Below are experts of layer 9 (counted from 0) of a mixture-of-experts language model. Rows are named router (the router's row for the expert), down (a neuron's output weights, with its number) and show model dimensions 0-255. Each number is 128 + 24 x the weight over its row's rms, rounded and kept within 0 to 255. Numbers have three digits each.
After each expert's rows: "raises" lists some tokens whose logits its average output raises strongly, later layers aside. This comes from a sample of Wikipedia text that the model never trained on.

# expert 14
router:168120150107109117104090138106114090091149143077117132099127070144123132105141121138130092135097164162120133109125091132121147119131118124105116169157105139105112099115138186155121102111152130122176181109149107091087143127177138088097118103091117133189132145111134153114120134165123170185117140125094101087091097118088127152146126156137127162106146105135149137186124097155104094119153124067129171072143165106150104142125078103127127098107125133125124122119120128142147149174121119115127173120121148173139105100128111103143153122131106119123127121133162140173164126104128121113172098119177130141154173149132127132157108148149126111137119131131129135105159140123098126133107115165144103117138167132153152105137085118144138114135139126087120126126099110160159147118136121
down12:148105164152147167109159100108156136152148129099116103127127122124166125128099140099110126072124139136132122110085090147084134188125127160072076125107141122113133142125147118145114135128087113101106141167143091119146152119110114121131163120164154149159147188110102134138156143132114139151168135142127133064143119113128088125123098139116088112137141130176138083135134114118115102143078099122119140137142124131164124131186151088147110114120149102126145106082098147067161139142093160145094129120086161186144117144144135116161097109146154128157116096186129099119158156134153128161128137115117136146123139133159153160140124121151086141173120139109125119128151160157115147126122110090161081146133160161136162150128117147113108128161117099132142100149141116127130134149106100
down13:098179123127129154155132125131116115133101154171145110130129133135079099067079075173164126111158136152132148113150105121119110183087053171116112115140138132111142151097147147091121145150159112175112098102179100145097119120088104132137092142151103111147179158110113132152164106185126146121142072132108144147127171102114083146167145129135120118133136167160108129144140102128137091169120131098138104173115118111127137150108137153107146171117140147117117137126155129102120121112127148125132098120112106138122122086109125125127122091122149134152130125122138133113144132122169144092105128123147154174147114105096112104098128160111139157150185137142122140158128141166125157149096099129144134102138161143123108132159123109115138151101107134131184148107131114122119157182124107
down14:122129124121121143153140143155119153112110101144110120104118153122104079131124163134163112162129147121106135154154163096155144160127178145168126179146174152131118107103138134180112152162134153107140183111147144126115109162153110122112132098151160095179106103107089110151134189108122111125122130131139169095141120138132173122105106107129160146185128106119149127112159152065191136123118137111104152141154107139059128125171150159095115125108116161103102121126111164155140136125105120124141136133160070171134117096118136095145145137131163114149140135127122167113104089155145139129155122133109115134130167127120140119164106141131103135090148142151117134106104109118103101093154124119094075140125142134127163123094111141103125133079142117143145136073126111134166114112090098
down15:158146137122134098116169102092104122126130140143123131141137129123136100149153131154112120104127126150095140175140098137111137060105179098173134079117085129085119082119139122123160108121140125102186107122151124145102144103136149170138147081149096133141177124080149117149151100149074116121087135150152118114132103161114152147160169112109111179128149105087114135105158144138102124124095151176163095138129117171131163100116125137138113117132131103124131092125152116139132145103082124166148161094155118139167106174123094128126117131107158112143106133114132134130107108136125100139113109130129100142162129130094133106135100084170103121124141138115115178149066107083116074126160168140150127094098108134104131110137094089139150115125151137155139134127119093104110126135140136
down16:129097102097099153134097155129130163155162113146102137080121137162123149182109120130115174143098106139147155128116090164122149100112139106049132161130132130153105132155099122129176135133121160073120100103081149127091101094108134131135114145152105089119128132134080140156133130087102119128159116162153102125133130099146116140118100129148122119110151121140095091154102128136108155119109123147105120142110108120120095142141145134163157104113145131100141162133179146131141147093111148090139106141115111153137080174134114097121147119146099149107156102120120133167122173135124115159120092141172100120133098144145077163121183120124155081157125139172163119105130155179109166096091156109140115155138146134132153133164125167133148113125158154097148109127150129154117154132162133
raises: "2", ".", "1", "9", "8", "3"

# expert 12
router:099142141143180130089136122116117152125144127135136160119110123125128143101072164128166142205125138144131125147102140129100158121122138121146109140102117112091128118090127139118105112095144117186137120150119099176139109098197135135153130120129147157094129128123090141133129119096192101127142135098172135128099107118130146145123141133133163126095127109083124135160092127126121092119127130127122126133119165100117139114136114119125107091105111076165142117153090133124123092132135138124123141062111104142165159104108134107145120110130146123141116162168130097144158165150150123099160094140127132103118136103122120147077149125122124154117148164106091050091127115137141177171099147116113111153134125089108122101126147089137148064132141134146194121097126126153123115168143105
down12:101123122118145115139137141143117098101093110121123160135080124143164124158112113134131148134114107112145104141148124101096177126114148181168105120173165104133122120153116148115101138116135118165177142161128101120153128133094105098140144110141167155123090108152120132109116115140135094153142130146104105108151117170113172114154131162114168150121108140153085157100163093142117166127102114147159131130130103173170139141118100112123169152146173099153111094131092172097132115081128174124093114153143161118122161106125155115092095118156108136111126116132142106076142166123123082082120121087098150105162113108145108125129121110172147155142152137103106123098131131117118070073147147124135089097152149092101153130143127153143128108155090137167160110138117171124125159126127133
down13:163143100123119124147123098138121107108115076113136142126131185137103181170096119123119131117137150097160149162085137131163129079121082111111130113132151101135184129130065103143125152173123095172110082145154082088120134154062153176126136117148130122102144177132145116113141154125125146121123109144156121140137158089143130116110102157126121115141144106115125150147118071119120141131127104136126119137088134131146132126162131108177145133100142157119153104121155141098103124106121126116099092127115152117180134117135156137118140118123088143104118120110079088135115102149111166087152112160130130097151124092123117144161136101041118138144154117093146170067134152084076119132125105119127126127138121112153136114131153107127130109149124127141124118111121134108142158155115092
down14:174084145098118140130106121105128165127043127160113138113138134113165120155116118133115116152123125164151102146133111097135103109113130154151144137121151153151186149134104144099091120139138107125117180114119144136135145124144124113063133143101125170131059118136110137099118117141088156153159143124125144115164104157123163111125142124150121102119114133156094155103153140106109129123078167129096102117123115109143141105086128120093135117165147142115158118147125160076140109115107126122108166140115154100089168138084174183147135080142129162119124147120090113128153115097121125085126115126114089115168154098146148134098141116088153115167150167130148096140127097137114100122077137139124142127102086138108127100138103136072127100113107125121107119174125148150162096120120114
down15:079178113123142133097109161149116131151122145141124156052136119144120125142121075113132113161163111147137187130102134136123125143145147109114132119137136107107095113141089116105153090163145107117117196182095132165120108163180144113115103110150125143102128112159150098129159131150144130164140137113149143130142156164170112161126097114152110107126159088110133121112071109108159111116120134149118187116125092149120130136098138170157105142105150151144156144150132106136105163142146127134148125121108083151150127120150132083167118109114137109130132133157119123151121129143059113119098139151109085140075141168164101089103093122137094108117102122125120122103124102120114090157095125150093109149121129118110135099134124133117160140158151162149106157152110079155105143133149116
down16:153092086085148150085156102124175114108117126153093128100150152125103149151093153170148130107139093127121152161158124145087100174106161128181150128151125127105161074121122115128132132172167142115133118113103146137110102148153093118123126132089151117156085160147086094078073146119113170145115110092124128149116142124157110144132140121112124100121145115143133108155089163142062152139148135099105129123125148135107134163140153099137157169122147111123120159144125139129099160157147158092071104109143174134126123128112141163109137166102135122141147139167143109117117104106140112152106144106089123134174085103172126146123118159128147129103111145149121100124091098125110101125119124136152098136094122129127117086174102111141129138129124181158124115115091110122113120149152157
raises: " ", ",", ".", "ed", "-", "s"

# expert 5
router:120157128122192135099102145124138165133111158091131111098125121141153111122150158115166086157126158121101118115105159128099142117128128124104124116107136145124136202139072144110099095096154116121126111138162109096114118125160154152121125123135154088157122124113159112097093160114162111102136141144164129172138136132096119149124117117119159156125099111134131086071129121166117047104164115124082142140111150157116135099126092082116143102134132115095123157160137153111107104158099139108131104151120156127130149125130142140191101145141119142123127149123134126141139162177165136147126126136159144104141107099109158093139093124166135127125141136135097122145183130128117149149099112158118098092078140106121103122204132094089123129113150155124156111132158129178104118153115134
down6:114127142161125136153141145135125130137126138122122084151116129113145122111125108105129156111110131134098111124175164143139087132135124120093104129137134134143105169110147166110153102171101147172189115135106125167152178130147141150139160117120160122117131192123117124108129082120117094107131149149125116129112126075126148128141156124091103132132136121085139097084146113072133117137116133132080117100135145106113120139143133150156103147108155107139139131177126093105097149081136061107111117147107074133107138085147167159147116132193121064182167138157144129091159149154140114138154171085138121123166136085144114141155113127115117147158107129150103137110112125133163154157096143116108120086079151120102126133121119161135135101146114123095138120113140108117101184135140121
down7:116129085117103107187130151088080177123088111130121101142116079115141065090118178146073121098126108153123130133136174144088120084176131108175127138125146136154118147174124143112112115130112109149108152132099157110112101138137081076125153115115108119124101140121138111109126123121136124146173157135117123105128172103124152136124095167093109124094124118134149153114112126094098118123149128158161129141112166099107113110131095143145110123157130131121129147175199150117162102081142140119159096155146146136129125124150127107107141131117120112173151104125113104085112134114125097105128154170133145136155122106177133138104075108158132132096108125144113125150147111114123116111141153081100101104126137103087128130152100142103151179141159153095105148126095148111131143149109126
down8:128155122125110112134148150119177098175150134156167161142137160112148104129138130168102124088095106105166151129101136131128090119108082109123135138139135128120105130127165127092107137130133144102094117124151120128125122120127142126155127127118106157132111151125119125125115144148113132095130122089169143154101133141156123149144151155117101142122131134108153126124094075132129138165124163053123133136147140167140161128132089143119133140176182084197149149130145154099153119121116089121150164129121141091123146130108126050141131103127074135114137108179094101132133156136154121074114143093087108141120146110128130148112086143168086111142133158147143108156119098129171176116120110103111172141131151100130164119099156159102084114140119155136140138099159132139155120068136103
down9:143157140094118142148138136104143141130079154134090079130127106086143135124099119117110141146108108156102101138125158114138115114124130093133117106116099114116141116118135138152096120169105099147123129124116129138142114144121178139118097114119155080146125166082150090157070154122104089143149132177065140128163107174135170164117120125185119094171154113113109172103144130103139111111134126178113118157170103129088123125124116091147088160124150134098129130116098105140117113133147158134127153095154139134161085127113147131124109105143136155141158103136151103114102149090110084154101158118099118118148146144109121100120111111107113158096110161159136096170078112089073177128137130130116109116142136142126119146145100076134154123125097133112144161071112148143115108136155158
down10:105138114112148109102126104106152112110141093154104123169191136161144058130100137144118139177136120127135135100094096134123115101126086166063186061122155150156127111153140134142124114156168126162077127134109195123130175125144155077129138121142136112118140130143138118137095149123131129132121121109149064117119129136091132098124102151106119113151129172109151129130107100150134126161117184151108115162115126085143116104134145143143107158123100133146105132124137099104127130132135084136121105071127094125091128161127130150133121153106093156183131143118097131115131104128136112116135114162110102158120131112079134111071126137145143120129131116107127122129111148150140134124117104123104135147160138152110207139084134136133147110086162147120099122133147119123151136178122150
raises: "-", "\n", "|", "As", "In", "1"

# expert 10
router:082163110091173111112125131089115123136113120123110169111100154149120132099085153131151136116124119172151139161099120120131101147194121139150140145127149117092144124157128149160098076176136131112122127168112090146122132141111125077145146158098141131131121104127130104110115148163154108153121143109123131126115128155128160121132114131172121165102097126150114096123156124125146140114153143082162140138153144073066093101099103148120094100118093087101149110123105128151137132126160101089126110162122153098148097129127142154109137174103174098122104134094171102161105125104169112116129117129112164081158163171130135107157097131168144109085153099107100115158134147109151128112139131125139126189125101147129161113150110108118146149149151136098097122105137099156164117125114127
down12:108145143125087130123176118103127112104162120148123148113147165111125122115128123099140124108129128146134138144101145156161089120123080114081154086141172163118137146124144064070145114125133141142111110105131117140119113153117143107189121159118146122155124126122135139107141084155112133136151104113119131102112149110132151125124118106150080106130121112159081153106125139106132145082117139111118153130142122147132145108118146134118127129133111153117125111121092124111126106098133141167148143082138120115081116096112129143126148127100152140106118106154113116110114176126100136182169093163148124110130157112106159169115127118185096063135101143083126149108093102154172134149175099128174138125144153161164148092098119069149154158095129148105172104126128163144173102169162111
down13:136143146093143119135134142154142105167120129095133106103140144112121112144174184126186106157171096127117140118138133115122163149140139124158108140124137132103125138186121082099159102164103110135132133105131130103134108139126134123143107125127145123100119124120143154112112108159111125082102105125128119121131162162142137101101064116119094160144094110089118118106121159114128145132127099101099122142119127110113066078178110130155132123165169136182111132149145177113078112134101186100134138169166089136128117109087145117153116112140106084088140151188134132088148148133114147106158119112134141143119108138132149141115150120113123142083123145140098130176186083110121143120141124144118125169129123119132101108141135123125160135118136106117134138120177058111124160150130073
down14:142099092125102141169161128176164094176140152142119122181117119154151161136124127150121152098107169133127108128145144129102118149136155178145172136111143118120089108140163117120083123086161165119131102146080121139171146149118129144125155155107149164136084125119112119109150096154111146135173139140131119152099118108116126127156152132086104138139142128103097144121145150117122189145121098114090145166114123111113154117119107141121110134147135138094095201131139177137123162157109156151099133152132100125150137122123103133109157125150127155092122128125135149131083160110096127117108120091113097123148104105066147134108112112126137110175131112115175111088120111162153109100137161144099115163117112119121153123150142138144111102111164133142073165112135109106129130091200139
down15:142124112092141118135174103128105083127090110111145188155098105120121095139112139094119133158143132125134125136138117132117160110089102139120150093120140141118118111092143110111114153093166139143087141097138102196104118116132145126155132161141123106132131170126139118141107155116158110109122084095151137106133097085129137134121144135107157135110166159134169141101134119156161106128146146148125133139135132151113085085123125174125168103150165111086195109129158124143128132141172144096101121165169161137104119132109130136133100107097117177132088113079145128165120116063113079092111142113140127107121117116174095108125121103117148146153087128099116151081113111117115100167105114108142140116168144119107103140128134127125165150128146110086120139113124134060140103165102115
down16:135148118125159137122148094174152133141117117152143133111158111136165149102077100127140131156107160096118130109142121125121106139113163097121155137140113113088096126084138151092155087124144158134101105116109107135133130090086127125097145129141152128067117118121179126132176115127110119149128125134086111088112137149134163168143122071165148126152147117116115111142140094120173153114101157109109110086129130116134104155099165105113151136126108163099135095077085178139115143089145150153133080129145141121147115173123134127148116157137108108102111146125163143150099137089150154129091104154132142128111101087158147127145141148183117136113174099087155126133133139152163127149170105069127118131133113163149096150129098115112149125142122140107102102145159146087081111095111155
raises: " ", ",", " |", " and", "."

# expert 4
router:134116128126156140110119106122111166094117115140094102089147121189153075119134117124110089124143123117155123169133127135119123100129129121146149107095109139073153089075153107112136137140083169103150130127114077115139103123136139118092153120118134091106149133147137174140146137102117079138111096083129146122146112123124099110080157109151112162079133150086148113135134112146097098114109137104183128115136168136097138093125115168148122077116143122155100144146125140094104122169165106122100137127131126097128114112113168120161089119110156097122134138090119106101082144127134108123170163118114113114164087149132113139111121131205141142092132151169145125150134128134110123112079135155138147154093188151127068119126143110137130147126119128127136123161093146133098141125150105
down12:116115129132107169149141172113134112138115146120142184140124141072104104142086072115136162116124130146141144100135106121118111125154125136169128116137104086126126086117120148138127122119156110188148154134190131123119125140095140093145142141121124124132061098099143163136113103119118105141102158104117112170116130120149162117117123115145129091068121128085098101124141090122130097163100121097081119094106150131129153166129071098110150112157121141125173078120112098099123123139139131130133088183122116140183130116162105089108120160115119097091126154097082165125141102132138120096128133157134121103118119115129175130121094113134131127133149106151138131086118104158162154162146098116096132135164124106155127113158143118160091128120141141137172161090134142126111112089097103
down13:061126083144105116178079135155141133191157108131131139101122129113136142146134130141130119111135106098157124127165137137123126117149145161122137178116108145111181118096087168133192133132078117127176115110113124136117106140155142129105132134104139102120152124131093130122164125149115119131169117172117127126125168128125098109144118146135089134159126164127132080152094117095130107115100149095131126160138113163130147124126100135116056101138092143136160146170108123145145133111134127102132112124150148116152129107112117123094155155104129125166144116092163102118113125115143091093114135131101129124125113104111151128128085127130107164140117155140129120153165168111102091162107125177154163144117087147174136143149136162137087178134121160132101194139094119084114098126160145
down14:118113100121092168136115145166124152142161086144154091135133141151129090118135147159118147178151112120117115173150156138174127142118126091126140109135096102120134139149155112124159150172134136129117119120132100140152163151093144149102129119099183199116102101139142116112097139140116153123111111110160155147136171130149098136083139101114118152114178126140129151136135120095098156140112167116125149147138101142092104145115129085139132107118145129123120094161106115134101141115120074119129144115163140140118130134132080119162162128147148128116136122068145142121150112181161129131130057127115101120111139122127118146133136150092111171166099172121112132148121125126139151144141138167120139159091114129095137119106130147101123134141104141130172121037086190109104148140091104
down15:117159073095131145091105134134164099094128131144159138113171107146123134158145118157148152122136150121057119092130145098128129127115142160135100157116134145143149083162111103138153095119133129095094121120112093137117085104106149127102115109117114117154135084139162133155111131151090083164122114090073092077130136130165110127119125104162096103124132126076153102107103124125150137132170127098148141145133157114188139153136142174126135141139128103098121102122120118109123158129101121114080083098164080127123170148154139116119144170108120169120134121125157114074123153142089107145132123144095147103095162110107152149119128148159108118101131157122129124107171112138096117156123115113120137138149149126122132191093165127145125130078136171127121120117076101126128107148144134
down16:111145137147081147134167149187127124159163084119164119150101137120123132128142083140120150129118147155162117133125133125127066101146130171163115093122111145120176121075110120087141115124125150100137148128144174101151117077091127133134151108141121104132126124127126137156125087102134147121111130106141172121114175091136148172139162131117136134106097136102132111163131197142109127115094154129152134104112097138103134125136117153153134135084106144150119129164103117113097136123169142087139110147099090119123140145120088155165137109111084150111105112155116162157151123139148158095075095140121104115105119155111125137176144115127146101108125145149144130137112109102096162171114134156135067147114120149109152128159120133131114077129166119085067132149134110164131111171133128
raises: "s", " and", ",", " of", "."

# expert 13
router:127110093129149120114176086136160117049141111082152153124149080147193152150119117151125128142123151155129128154117134175129113157166140138113107144123148134111123152085142149130153110108150139116141174124155136091146154106134105078172158104116105140094140171089154150105114132100121125141172156096103118141131115158142145193063109131135148160156148091126113130120180134157147075067122119143125144123169150135100127125114132128125072119153100147102122122151159128117083134110143124095125160168160136112122124100085144121139120139154160133120110126124113112120133116133142123155153145090100117095129089149127124129134103124129135138086135146123129151116164094096135130102106115132149131131108136131183127111148135097136123087121155157142153139117123112124087165152151115
down7:137099127142083140140131164118171101141096118132139149103122111136104123153139138153100102129108131128094122126148085126100138155133152117117176166119107088145178139100133118166118075156124151134150143117109116124113129101131114188110132142139124174145098141136101111127166101099141156082113106157073144117137140137084139118080164106096158108129110138156132124093149194104135130167161121148086151118128129156088127160174123133118103120112138128124090116151123140168131110132138151135098160116123116107120163109153166089124092159155142147100138178110133151081112116114155141138120144088155127140143147145096090080164142118117109167063123124153092123121136142092135105164100117124130141131109147112126126102110125138110110089161139171143119096139142148099089097144130129
down8:121145092115145125128085125132115155110082170127157144135102163131145106121097113125104106134117117113131090143099122107141123186131116113145140115101174150130117168133121122131145089128087146091165168124101134143129160090107131108116132113186105115134117130161125131133120118132123107089147131134104130143140124084141127154140093133103064103126113128120091121137159147079130110162112091131147128128137139115141136104094123120150149158104083117110156051145125118136124100149097082106100111111131177111111142136130115096121175100099101123157091151163116104134108129128227108136135111114109113109151152160097139104134126117112147131107108140162150121103131123104048132110155150148089185120136171134134095131086147162136137145134117133127109125113151148095133140148113113
down9:144099147141079154129108158077112122130106113099108107138123128143154137155146155103137149139130147185167095135080100117138154109087141117122087146147172111132143112103130097138112108119107091120131157140153102124119104128127090139126138137133119123150117125153094135138136151123111136114116118152157109154138149137125124130094079108124160152123094137130089112144092164146168115102151149151131115105131156103073123139154095129129134085107160123134152123126192165110130105157121133129145134133141163125150113112162093124131141116166136164146139143141154128170142085119080121105177147119101111135151205121142133114135116120103167145129146125113161136141120136125152170135103101101160173146143138096141086137116119123116181094078138146184138139117101161122067070150126107
down10:140124120095129118073122150066113167087167142127123120151160109132134171112159132132125112113147085150128121183100145117091083186142093113155122112162152073135108157131162090118073127160126145134098131114141099135152112159146154133112146129116146092103139145074145139128156149138094105121120153118096133120078126132142114144112132140117154123128111152158079111115162111144113137154127134104096166088149136087181117143089137158176131085123162124113164097142118128126132118141106156114104120121130120134170121129090138154164143155078124137131157116136132121143125107094155117107144117146135152111131106158145134165135155153135131136136113106115126122132147107166115139135148137112107117147173185117134134120118151132118167119116126128110134097062119139098136113175198132
down11:134135117130115107104086166120139140105126119097145069117167137179148109090097146162092144154153115145147149121099092133141088108113103098141117109122093099184120157104109115125162156145080096144111132161159111087092108150106164133169097130135101104140102125129122118102162141146109145105118110115066126149139094136119148154100116163074159108132126137124126091128125098166117154096112127112149091133131151119126108133087079163137140133144142113120112124131138149073105123131153178120141087145164129131130104165130085160092165113156127104107121110133137127154122143123108097131172138092089123121135087127154150125089119144137117142140107137124128100161129171104131142106140146133143095128110173123170107127095159154140140087127117138098087156135102139170158135109153136
raises: " ", " and", "B"

# expert 2
router:096144127152208154116155100131056120096108155087123144121137105124126137142124142156109126115098119093105136183055177131134126124132166123102097148092160142133112186104118098121121070155147145116116150116141137118148127081112081138128115125161141149130145149122179149130122137107125128144135148108141102161101080117149135130099105104133131128151096107115127147124170143116151125122125149140140155184115151132131148120127116153129086093101117110147125099168150190120132138113135164096106144123135115101172118140107116174153135150099143132147102114127156098105139167170139160149140113092121132125082094139160130154128123152110149143110107075160083121144108116145119115100102118177106147107113131136161108140113125128091137130137124130119132113145157136139138108176151138
down12:145121112131110157109184138119106124135099158125117131133141130115087124134146132118133160133090170127084151150082136121102123158124143117105125108144122144110098150131109151125144112126126150125086133105124135122109106122187067113123096143132158140137137106164126145105152181169133138105075146113159143128112111095102139113124091124121103127143092163102180121124141094085103109091127135102113108094138145123127167114128122175074121173097165148090195160124120118097131095124130089138152118099166138152110105140111090151132137164133115121131088117149151130104107129133160070154152141199125147127111097120148156122079111162115120111133115156098089106139151138097126114142123159112097147113134105124190127106107095130106159116145113127094128127095141107111114154124155150
down13:114131092106113153145127153127144121145111116175127143110115152089096119148097103108098147148135132139080104093185166132149150126104161097142131098084138131162159146144115137124091098071116112096099125131118127118157095116143148105155139164189110119141088127139136138108129113149144137132107112094126180112131148106154098105113146133129142107113157144142133122161138124122116122145116167209106109124147107185142158141121134153129119167164138093170129139118109101115139137094153145128155085121125145112089121135166128100149120135154107142139111124094128147148136115102104108121106113148056124145154143127092125166092121109131109160146144132201115133119134096105131141134093104092121103108096123120137118082122149157115114142127134136123169155182137074103132083120148133
down14:125113106155149113154170121134122114164150094111073144112150184107118158097119137133093103159133101109134117117123125127121111121123134065145127125149119061118124096123106124112147154084165115151135061123138138142154118115133126138137136169144103147139165148129080121128116136119158156090185141102134156126141147103131143090130117179168139161165149093117100113133125128128125064144126110100131096128134138134092126097114141158137149135123112135113098144137119119097109157146111170125127148121106087067111113131127156174114141130164120135111155128106118117073124127116138154148137172123150157111150085120153127114125169106134158122154099175117100107146126125144140125151113167113154136154138170172119101104118126130108151162132094116138106103125132121168106119085120205
down15:126189107172166138127104111136123165140148149113135114132132138103126153122112155136108156130133166128124107117111157083169135127115139111074132106104131137126129151160116130116151123098128134125118070134138122170133155130105150177153084105163170108176160118135107149113148117139076114140165178098092172155101147129134104163132118122141105061080133104106068152124137121151168139116189147165135118128070142138110140099123144146119155095163141177105140148146144139117141111090113134129101138104124095118168116123146152088151138127127131169117146116145131140130104134115136139074122121146106166197132142146122096133142146137097120083124136146146108136151149090126144086102128104124170133139140105111129127158114143093118143091145106101108126138138098109112134148143110136
down16:148114133123146154121159174129138089085117179116154134147117108145142155129114118117152110124085102167080160108133115165148131147180085152148137114137124155154151144149171130149135092166100133140116126097099137102113118104149113138128117161132125136084135141147158100126136126165133117138066150112121152091109147147188132176131158158136126143153148125134144114134140125141110135129158130145134104139123129172122108137093130165144111131113146161127111137103142096069089122117147136122127163118135103154131159123150177142122073129096112110160140149135144105144123120096101114085079125147121146153109141118129190081164148102117137135099178183134144153117125144118125160157155121105139117146136107110124128129162137145137157168088120115124133178093155136160092101109086083
raises: "0", "1", "2", "3", "4", "5"

# expert 3
router:115104120185140125116156105125095130122113123131110159109135077159159126154120150171114105149134117149119150127141153143076164129131118102122140157166152137090168141131108120140117102139108126126156146141136154117159121079134147139092141106067121127123150120115134181102116167153164115119123142092102127114124078123135151153121118078090150141154089088115144094113149126116134111106164100140074117109152151127093152155148080106093119154068151102124136129173145125150139107138133146147091129079109099122149125132092116135156122154112160099137151101136161122152140153168165143138184149160136139128168098149125099106132080105110152148122109113166132135126153098109102145122112112143103106127105156153104107131125114119134094131128143127079144067173122118120105103151149114
down12:128156141153150122158111163081111120148141087062164158100096114093141170121101136119127101113115125132122151115118148171124146083111157129121143151129121196145121100132198119111097141129140109155169154125146124151147108166128142147109105167085099138128127136087147081119114127108159167129132144114091134144142159124143129170132135114083152124110153111143161116113098116101136160112151112098131103162110101116130108126141163060124077126137149127144093163143137112101160133102106179123122145108141151145109156137137104104161147116118137095148135095093119134108171108167126154175117103129148157141087097130146161149140124159119133087106153102133158112095115105133157170107124133155174141126155156151115150132150124111118099109135109128158151157115122140115135122140135172
down13:139129111154162099065183110090150155133135129115062123103115135120147084153127116153128100132131134139141133157104216113113123110129148122114114140095141124127159120102157158104160104096119120111152129113135126124156118144085129114123146100131157102163156152129130127145127155129115103136133106156173104139124094100155115116096120157142133131152155133134129112115162116094122138124139141122113158092142156141161113113131114116136110121112097107157110138106142133083094151166135166164105106134145168138155121110119153167144164112077167136148136154099128177137129095136174157177135127135128122109108170178169112166094095107107138068118153115089121136141115120182103115143143136128135115115130145164172113117133123158123128124145091135124147159162181102123115166148156100
down14:131109107183146110128093167158133162170080147089140152069153195117129114138125116171136088128158166141149113151141157116104112109113140105119102113120126177110119108131159113142161096151135102169157161103116124128169153129143127156125126170106130138137140127116083176111140163099135156122138131147161113145110114152129153136128179154097172149164171147110100090144098157104093111193117147135173141117129157154156117137120106139143115121100112131149109103113176138126100112117130125140106118111119126161128117145136139118124104091090103134101125124087117118116106096126096178146122130138105129133132175127125125143162127148074118051112105127173169144160123147115126129142158148152133152104117140138112097110126129101155113108127116126136126127120166124138110179139124136
down15:115132157181157152081127139097127130123126116142079182129176087124139136128120113154135116149130136126131143153092141125131158107104135098092147161150151163157152169152130121129166113098127128148136112149132153153129131071108085158098123109113134106140094117129118149141092095085122106131126103152140123161138124138141143200129132115086158177183104090139134094098148161145180132088125142131096142119135135154097113090136143097100169132125165098119152123136094131103134156126127135138138193093114089142133122132111116151134124160114135127150090125137133132157120105094128136140141119131133132179132159135100135156119109130101092153128098121100091115127109172142131136125094122135167173107174113126078146109171109101103123142114088114145131098169149119166115110152135133
down16:108166111084135124118134129135175149134102103164098106148107136161092131143083104145123130112165152140118164157135153101128098189134106149151139112150090132107129162109138110145132146151116094125119151119109132119112141153150131137129122130123093187129118117105142083147117120079151108090092140108170123164113135124138150157143101107163131136163165150150161145144147097164095119120150139148161105104142094100123137119109098127130107132120071169121105133153110149162128122110124157148087096128109127147144125158135096139170112138118117069170132105124100142170119125159139128125115128104103145108151196130077116102167108120102078087110093130129149110168127154135128150105108159122125132095107111140156126101095129103146122150059137135130128147104145138107138113133191128
raises: "\n", " The", " In", " On", " As", " A"

# expert 0
router:110095124105130136152072149169121121121139118118131131141170088134154124128153093128156096151125086153068150115125123121099144138140164127132103133098128143066154174134100150160145082140150180126144162147103122090146165122101142106102147151135143099132150136125128137136098130160189093162125143131118139121132087117122135162112120143118120138145128137123099124109144157131104123111173130103099151151157172114132109111120083118154108132107093093128169170159135134094117179153142145096141127148151131133133087097083162148122126172091153104130124151147110136140154113150153110121169116093170115124162164150141130129127149124122151136124135113115144107105082123089133173118124147178147132102121121100147165137180096104124095118136114081107140108176113122155119137127159110
down6:171158125095135122092099150152160160099108159102154115110097103119156107108108134141122123148156184155179121136136127123121152124059142141109134134198102174148125172150144143146138166114106145144134119137142151133108133098117120139100129093075117147144063137090123093161136113145161137094120147103107101111122127171122183164090108156115145097145155105151124135090133136139075149129163100159149141158122127118155133137146129057102125128110121104141154100154140179122082115174142116099119094132155125125121155126149088115132129129115058139145119126155127124165128134145125078164140141170144133126127104139144103102156125105155133109103125132153157142121177147106132156124120118113145176097111138120095115139144121113126107113118124135115120136143153133102114122145137135
down7:096118157117189156114087108105140103120128102126119147132121065113131113142167138131182079112133142126122156107164134110130094135123106122138091101137119120185099157172122162112138119160141113153146121117092100074124115114155158139090169133090128106126120163104148094117151137127121126159091128127160139157124151155150147112143128156160139149117155103116113119102107101107163183087105148168147094113160127081158169099155112123119126092132125096134156155135154125118124170120153175134138125136096125147081123122129118188104163117094076143130097119139133134139178099135114129154117101160122105101153146116137146108105122104106106133117127138150139138128103110136114134111178170142149140143142110102138144091154170113138124128181151113125143154143140156086115125105109149
down8:128147089129129139130117107143164165155126165121143117118128123107122127145114127141094115098131135088109119139187108086139132120113138135134128121105096129133150075143106120134137138122149124164161109179091114142111139155110149172172166125161110125107150125096101132157092107130117176115111113132133144148097118124178164131119079086126101153148127109101115150153134135165121146144125140110082122145126100141153098158150096124133130165148110126109149105155109129126145090128163146089138097143146059110144145129146115141111112115069149059113175149106161128136156058166171132112163146136124154164153134160104141154121185099149131115111089171147142105130086136108144131098115147120149130104107139146146127114117117158121109091131153139106109132147124140181107161147151119
down9:110118116124141134149137154140115110150204181095123148150125131157100152091138113143117159171118146143122158109137111109150169152132149050109143116087085101141152126126092161127154138098109134179127139121109121187137123118119142145117174118104140142099101104116161135109102111138110113096112090145113118168093114147176152126152116114104126106096114114162170176133104105142117127095130136128149152157113131114096111144127115170114146106139128153111169132154164135136147131123178149147109117109155112111146128118127135166092118130101154110122090146094071130119107142130109159100096152145200156154155130164116142108116116140095125122109129114166120176160114125142122100116180131166135153146125106138081129102135135125102082115142119160127112147143149097146112102121129133
down10:127119130125148183140115160166144136112085109106137158098092099149095145152085115180116130122103113117159085165114139130152110135151146124160139122114134126128107151186111131129126169142154118142107108130107090123107107192090117134151111076143110127141129155158155147178121133084115155110147158186138135075126137095124159117156107089138095110091109122089094115109120146097140124143170134092115141151125129124135079091167146075087066129169139159141115137116145142129112108100087116128074133126113125124147131120102119177123138136097117127107095132155140110121136123083161155109103095133132143120103119130139152127106117180104124100090111091130145139111100094152145121147110149123118115166126116124161106106152145167140105118166136137150135124149137135122110135117125154
raises: "\n", " ", " —", " –"